{
  "d_shared_expert": 128,
  "activation": "swiglu",
  "routed_scale": 2.83,
  "vocab_size": 8192,
  "tie_embeddings": false,
  "beta2": 0.95
}
Below are experts of layer 9 (counted from 0) of a mixture-of-experts language model. Rows are named router (the router's row for the expert), down (a neuron's output weights, with its number) and show model dimensions 0-255. Each number is 128 + 24 x the weight over its row's rms, rounded and kept within 0 to 255. Numbers have three digits each.
Before each expert's rows: "comes before" lists some tokens at least twice as common just after its tokens as in all text. This comes from a sample of Wikipedia text that the model never trained on. Tokens count by the router's weight.

# expert 191
comes before: "s", ".", " of", "ed", ",", " to"
router:098118181131136084152156109104157148133088135138151103141114119127123129149092118175142126117172098140117157157132142151114152142139115109125131139113129119110118107074163127109106138119121143155123156103112123126157065137144149180151150180138148133143060139143169109174175117139114083146093147085105132128137151108158161128154112158121115120168119153171107147119105151124143130089084132138134107148124130156135133077142112148137106119183148183112148128171090124130151126118133149153102107112089125143144128110132115110096105104107105105106145188164144160137105111129133135108176127107088127096099121162118144092100092104125128094156158086153103114157126113122116151154125123104141157126092119122149113112121153126120114144120155136142137119093076086160137137131118116
down0:119142116124136119182120098129152143170158133116155206159149107143142103170172120186124101113164108160140136103108093133128115124123119179148117163130108149125137153103151107091105132110093069098195127158141157131140136131116116123132101122104093102154146092155114085142164137149128138130130105175105135130140101152135114095089120136123088113131091149138108120191152103108116133115138132111129109140105115138103101141148118140120167127098151130128142172156148169106152088111135119121165140120134166136113118116174120138103086105127136128122136146116115115121134184124086143126126127088099102119125098135132146115099070119127166134112106127145163122144160112125087162099133128096140124086105129108169160111129110130126108143179140079146132118149133112147127149131173112
down1:128154116134131120113110167132131137139135168144168108107096143099138087140129144117127169167119092131166121144103140112129058126113150133135161141128128143086152127107120132147118171130147157108083111138138149090131134110192142115144115113154136153149134141117126146109114124135126124145127111148119121139080185126148168154156074151131156117131190146127128156102135141077177140121075127080065144131147098094153117139096086118117120109129149104097138149152125125100120117119122173129105133107099165145101150106111145128144094111150107143153114164118150168101095116108135125100108150120170103145138152088126112113124116121147096140151137168115135115164142115137123079089147167174147145155128142153162094123092124140147088171127173116104147093123104135122104139151103133
down2:135135126161116101093144138153089135102139137130140090094101122160130143150143165115122169126132116114133151146139095112143149166083083097097160125114134158132150132115135091129171135107124157117128122137101190136145141172108090141200118107137085136140128090126087129116150106151102153106143127144147116152112122126112119099168130098108154103161131086116150114120083139183167137172098109167132148140161125093134151093136158159113096122145112098150103059140138155132128092130133106142084134099132110124161089113183122155127149069137094107112141139157113119114124118160095132102114129111113135120143115115095128177136129112134107145119166147103126112143131136129177092131101126145156163123123129152071110116123143162144150069134125123144147113110126101124115139131097147
down3:143140166114114101144123099143165152158144131099139143134153135112113119107150107128152158214117127120080143114135091127131126139129119096137122157108075148145122136149134088117183167093108114106157139138103098129090125121115128135132138155147166131159113141121093120133143103131153135101147112134111143131113128093116104122110150180133117149130092102083149139095158126129148155154110099167138150128112118147128060101121133132128145157129082174159149126134136124096118158147143180093135182131127117161116123150128163138117147097112121096146093124137140140102119106112157092140161142143119140105107091090112118117115188114117137160125084134124100095170112142125071125107154079173124137144071173168141130111118126125109162126171135145101158119153108111129116118125168129
down4:157136181091106112142136126140166137159151083106097097126129148132091158164125094153134072133131161138152134102124114134136127103146140130118147139110148122101142096127117169108094133126132148125143143129100139143118114149080138137125151106143116179173101145119208109175109108142137112113171098142126105118100128124093128130101122125099170173151094117119121144143160080148129107124097099129152150104088070116104133135145085139113189152095119126117106128142184121167080107120172105134129191127146140138123136111115123158129085161098126128123094084108147121139120143119106108139152090155153132131131140160134148159133119110124148138122104127128117112113163117102125130124154108110125156184105121101155154136160139107132106135141086198147147112083136116135124126133134132
down5:122134112135143127174102144138143109139114141174148153143125091103160172148175113125083145139071059131124120133134120124165152087112106131143122168169135112112131142108134136109141161096134092141153142103071144133157151166134136146114127146139083107111111118151133119158098111142087122103108125108088135128083161114133135119183100120170096165150129115111136156124139091134137073135116103089179087117085110163151095155102123143107119161153152114161132168093123100107159115119130152131097126114135129120082128156107114133141098127108117101107091150145133150118115143164102141126139117145171104084111123101123156148165112093144104124091153105131161113117071142131126119132116137129088148160117108132136183156107126133091135126102145131096143109141153115124141115124093149
down6:128139065122178122131105167119158125092100128122153138132115127115105091105136140146164118119148175118171148115141115154159109137130138149128128110116127150168131119136134126105123089138135107133132072126080134162048133136166098132132137128112140176185111162077129158122122130120132151116116105132084124140097132083120121102179110125126129131163152154121127134199138157114131102123112075166089103108112149143088137163122130147122119103131131158101146104139097119114074146124131115093140126104125191138127152157161105097119147113147119149104137136128124109125136156112143161128129090119103129140148092129139125116118126122137150126066135119141122115151122133099131104105135135123132103161129080128126098096095149134087115086132156138112141142191095163110178094135127097
down7:078160145172172128121132156102076089078109177126147153136155106125165150121131128116128086122115145131109115125099126105133144122108116142168109123114114182122156137146112121146125137112119131106153121118150126114125150179171143114111101151092134165102083154115127118134125147105151127115131142108166104121114116085091178084118148112131159109143100082138086095076120138128142158177124138106108085131145136147125089187110172156128144135142169139113139132069106139156110127139138110087149133099133104092109170159121168133103137165171103107126098105140125113080139128101100149157116167152115098156104175100098132102135106155144114175170117142133143112129152132154139137135117118144109128131166126120151129155148109145145148080141133139103118100124119136145114125143143126

# expert 146
comes before: "0", "9", "1", "2", "8", "7"
router:113112136101119064220139121154119152138150094130135120132144152101144141151103158136133168154156126127123131155152112167086120153181107106102162097116111162097160123135136128109101107112169161179118167102090133110162089118154152141162146141144122120135089130143159108163159137161123114160106142092079132133122115127132129113128098166125117104160119158158138151106094126137146157109110156165158092135111148147158121112125104176100118087140132135094149130145104105133162095114172142140115133106109138168145132127097106135107126110110121136101092128157134129135110116159145134095172151102124148104106114136128126115110103106090064114126154133165116101158141113134119156164108129130142167127120123155177116096164158147112102144143133135145124116077117087116140150147114115
down0:119131153133138085137109107125110120124118175106110113085094103118167107105125135150139155112144132108117149148133119103107142113134093109125117142144137174127127142128157118087134158158083119102125157162149131158122117146075096113121145071109115143129142137123112110135151117173098075157053082157147073121144107147125127126139129142155154134145141109138102153149096113095139132140156131115092101181129136137118110093153142136124082082150166130126181115151122119123147118154118111093113111106117140136133140133148144119094168160169120123150138128128095102091120152147175132128100132159107127100151118199132130116107130106106099158111125130138097139145109143141138094138129103148145099146164121065115145151122088086147139134107193074085154107138123136110159116126122113
down1:150135125085119125146128156170148117132144139105133140118104109140129123113128175110132153150100160161117086179099085141142119152141123095153138123186100146135133105134112165129111109165141138117136125117137079142137145101123085130136120138162158106156118093142126120095159137120091122153118122107157149109141132133128117162121144151134075158095107112136126106125109087122134092156082117155154087120075126125119128076171130148148088150137120111082168084111128123132143141120149202144127140151139096147124098112133158133097140147144150183139158126135153141118141116167126160127153102092132107120130095153129136143173160134129149083129110150169111152120128104135107159120136111137082155166076130127147075159140169164149125126128103160112134171111112093114152140152157110
down2:101106168133080127157164094113148103133126160129189084154126137141098123138198151100097138150098098126146145153148096126096127122119138122120141123142158116120131140096076164181150099148095172111160117168111117128109130112111118123131124108194124151152147140111120118111125125137089113148089117070152137129101148141151102145129118100082136126139129148095168116105125083102130100113104134107111140138158131134135136134168111171114144139138126125136108118160047131158144144150142139106155138121090118156151133140115158129104143127084112102116109164146109133149123141136130196153132096139135132072134137125111119146098146132159149088114139131125085133109097117145181186155108123128125175130146118120117128120120166145138121153152142138116145125131142059135113137123122144
down3:126117117132161120133114057115103133119117163161123121048109147126124112127131077149108130144123090132106117116154097118138118130169103133105148151108137124140125169129166140111154167119125150119105131115097104167120118129114117182116110105174138136131130114109117146116135139126156098124139140100145119097106119125134130141154090131104114116149108185159137155097116119108098090094128189142144153165147129174116167095163129150179165141155133110091151114104100121156148178091149121140135196114115134153112150109134096160104149145156168144066125143139113137125129110150129144150134120098104111090142098131104115133128170141130126113171129142169145139114151126137105132151109114132117116117102147134149088125151139200145097146164126171093129113082117123163133131135142160
down4:167140072140148095171119126169101136140089175140132112114137118109115158157119083147114114160156100102058129127141091152132099142103109182107145132132151133151160120138126092126135120097152093117122107082095146138081106132144109125127128125117144150154146087111127105143163163145169083149067111113145103143080178154144125089133149150104108135136163094130096149124071133107119119151122091132112138123155109141111090159120078069090148125088178131120127125101112099137163138151113121132105108124151101125089115110149149088137142120137133152120119115120136113126135155133143113093134136105092130097125138145130136123150113131098153133151137129138141152103099125150132103144151131075154102138132123142116125130130116161118156120135171073148099143156108125159086112148098149
down5:124138123161121118097113127136098161128105166145191122186109100106132130138135108095141167141193133150189133078143101135174106133108132110133172133136105142131165089119113099135116134119108148114104136123134101122110175104149160110120143090135111167092113127149137086106132081139123127100141131143145139116129099162172163112117122131152129099088092148125117130148123084073138151122112132095142161164136157115152179149186137100102113157132159127116127125158140130101115124085151119140158107138125075159135167117125136134150129135094120151134114124097157090152164139133141124112128133147100144141129125147139126166143108166135160106094093134072104132110149152159148126140116117181126111161114141102161158102146082136135136105119123112139168084128099134111137113159131106
down6:107101117121117163154136121117113106128154169148139145156121140145127161146141104139151107089145130156138115137141092120166151141114116145171134126091147168172155148123115097129192128116137117113118123103127168110106178151132154130100087136115119104126106097107114113139050123118166113091162104125140122110088127155156142109123081124074135130103147126140082149131104093153161134108123121098134112157143159167125106124135115125118099080150075116101142183095129102126097115148122136132102158122129118113110158153147137103089101156110089146100132130095140105137128121126129119150137184119150111114111114159119163121133147139141108145171140146109115097117127088119154104137115126088155152165124160124161141112111108108151139129102100105095096152091135171117138126080206136
down7:122117167093098136185103141094131135159113114119092152142127134109121117117121140124100161189069165128102142144107128162125139093131130110148111157119126127154162113138092152124161097107178129116125155176113125156095166140136175123130109137136133131113134130095088115135147163123156142118126127138146121134097127143103126145155133107120112117116110110146137146149148148115179118081093108087133175126125074137123127109188139132136090116147108108143129132170159160142152173124111108111153156156111148146125082151131112123152156165096134108091134154129124124142130093141113128136169110079131165097092156082170132115150124150143126173092134153101158127142111105166142140162085154070100119171165126129155115121109130127115123087149138174142124133154125107149151128148136159

# expert 63
comes before: "0", "9", "1", "2", "8", "7"
router:132121148127121055147129130146124134146131123151151121166150122125122111134133133149140170159154125139112126173192170158079125141146114099107162134121131138084128091084151157130114098100149122144132175102070084156129117139152117131143162158151125116149109159155151112144155109140128104157120138095091141123123117082165128126145140145155103104162124145140158174126135138155148168094113187115127115180095122157113143092157124163141108109168136150108154143116106128159142131115126146194105129100103112126173115145122090133092130101096119103113122131162141129113109109148124145110176143115069129131120117132127143127093107110127087136135127110135107119142130127130121157135073103109110155110117150129149131091157147129142086114155177128124087118090087118157155152137100127
down0:125125130125136119165062097150149124129135142114104100134104124142116121191127116159120124118152096121113148165135125128111160070159105098146079128127136097102153108123098104157128088135077110139115118173160123166169143173099124135116170131091145141113125128150138149079142117140140177126131119165116112105083141095142096137109126125124136124121091150180089140142138125142114133119144116144135134135167106119104129134161095120122145081127136113128124102121120133117126168112138142113132085148157089140128118127152100159136115141161115149133113122138146170153160093175132146117141126093120152124103141144149126132105084146175123107109129077121080074127177158101086146102131083150130116112102144164113126154154157095106141152125101149074122141120128067103112091144131113
down1:158148116105135110172131174147146141122112123132111161112163144121176161150095121181141080147149123123152160126163106153126177168128132169104132126095086129117106086160129130087122119162107130151121099116115161092127085163111139201092149139144107102119144142143106140112093131107117090092117114110106119136116151138155120138080125146142136136110140085117092129125126135113153126139138119117167150113135102151141143112114102063147116089085153150122126112130122101097127093158111158164158120151093127101106150115129111106096111156125121101130112125109169170115130184084102156121122110163102133122156107166159118102115113072127137089157153105165159174113155127111155131133152119113102124160134121125103172111138116127098125149120123131104127134161103144123135155131155096
down2:112154083179128150129112120110096134133155149178168129136148068140138155177157155176112124138146144091146146138134121111154090130159139128127123171107120121143128135129122138109129143159128118102165101086156161127120111139148126110096127144170147111153120134153110177129136161113077128159124099122139098149159149094141115163186158136141109086155124114147103180180112108140099133136122117141075081123126135098111143096158108132121153110089160095172117110124112117114152127121116146108085105137106133132140127086156108155092130124193124171138115141102148120123137134118142140149139106143116094140142123109116109107117122100133100167121137136125089146100169146101111126133112112119145164097096141114135160131132115116190107156131134093152155095161116107099124179089132129
down3:148135119149099151123110150123138124109166104175125142111136137052148152136094129110140117099120141140140093144134130113146142120115086095096129124162171134108147137188115164125119144114165144152136167121154072117178129112097113147128102141131071143132141127165139127091129099159163165122095138162109124147126109137143147159109100134117161128139121118106092120121174128162097098134110141133123125128104102077140161125095140117156127126112120099135117113121134121095144118098145138131100093097103101146121125142154126119158124107131108141166162095114092144110137135135121190095159138148095145139136108109096114126086131133211107139137119128141089165119150126092150119144136095104113168117134139155118145074121078159088129117154093143123127147102097098100099109137085169
down4:133148146126116143133123117100150112158138169135169125136151114138139102100190141153147099136138126186096158144089122143180110132161146144199071127169127137115108121166165131094110133142142110122126128095157206094120129095120106107161114138135111154141137095155109131140119151146126131132155131155090152138133107139128169126101139133116116151127143145133133116120085148126176106127083110138097127136130146139162137148112111112087122163127126150135134145158142136128107121143111140119140133112133144115161147105141135151125094119108182104161173097184131143159142128119154136081140145113120112169136152070141144112138108160171148140150165126094120110119174095092116134162111177137143090106159136123097096075082142133120125140102146101149144109122147133138081119101133129
down5:129136156105090110134145125121155116143180134095132204173118139114075106098141151135105149134132121143119146132105137103112129147107137100133142156138114124151110123097072081166128159118137143098149129143115104105118128107121119134145129120126156113138120148137105085132111152171141131183135139136149154153145113098106164169078168121110174141127131131146141097116157106142105109144083111106129091129104144133125129105121150165136088150146105116106180151119148144122158137112132135108143121163090172145148144185120093132108113144135139148141078116149104120124122139116155200138119102139090178136156126102136132117169105136124106138115125161155164150131127121131105131081127132095108124139077135118134090090079150146121139128137085086167132141113156125114106098120175169
down6:173127137119134114079070157134171127105109162127110103133110150126134106141144106113104166145140146159137132136125094113128139122114134104171125140179133123100128112092151148144105125085105140116155133136088140141123126123167127125137108125134148172132182142135113119085090184153140136139097135149122112189127141153113118107138171144165121180121141134121112112134190136144135102118093137105105127114113121100113143183108190153118144086121115133107149124156079154123087167127159148151117127115115159168133142137146114136141133113101108112129162167119095156123117081152100167136167111160122135090086136187125160133113134124131161174138135143175148138139124151138100119104117082139106123113132139138138099171130143115133119100117166162134110183146121151128134140135166152
down7:181160094124102131088127131118100121100134101151143143110119097136115119120140123072137111114130116110119098153104178137085142141131103174123139142147114080141119115130086105150138136145130162117147088099121079149151093151102112120164148085099168157130107105118087141134146125072150135140116139112177143112107103137150111104175108115172096105129162162139147126149151144128117103097110154103121089142101109120110107111110126151168121132104121128123089153116161119129126132098134096131103124123067105118168100126130124128121180167105161124114117187109094147110116129130102175091141144124157099122124141145122142119126109105103136155102134122138159132112145137150159135153154135097177136117125118117122108130146134119090157158101107076132097194130115139129140093127171180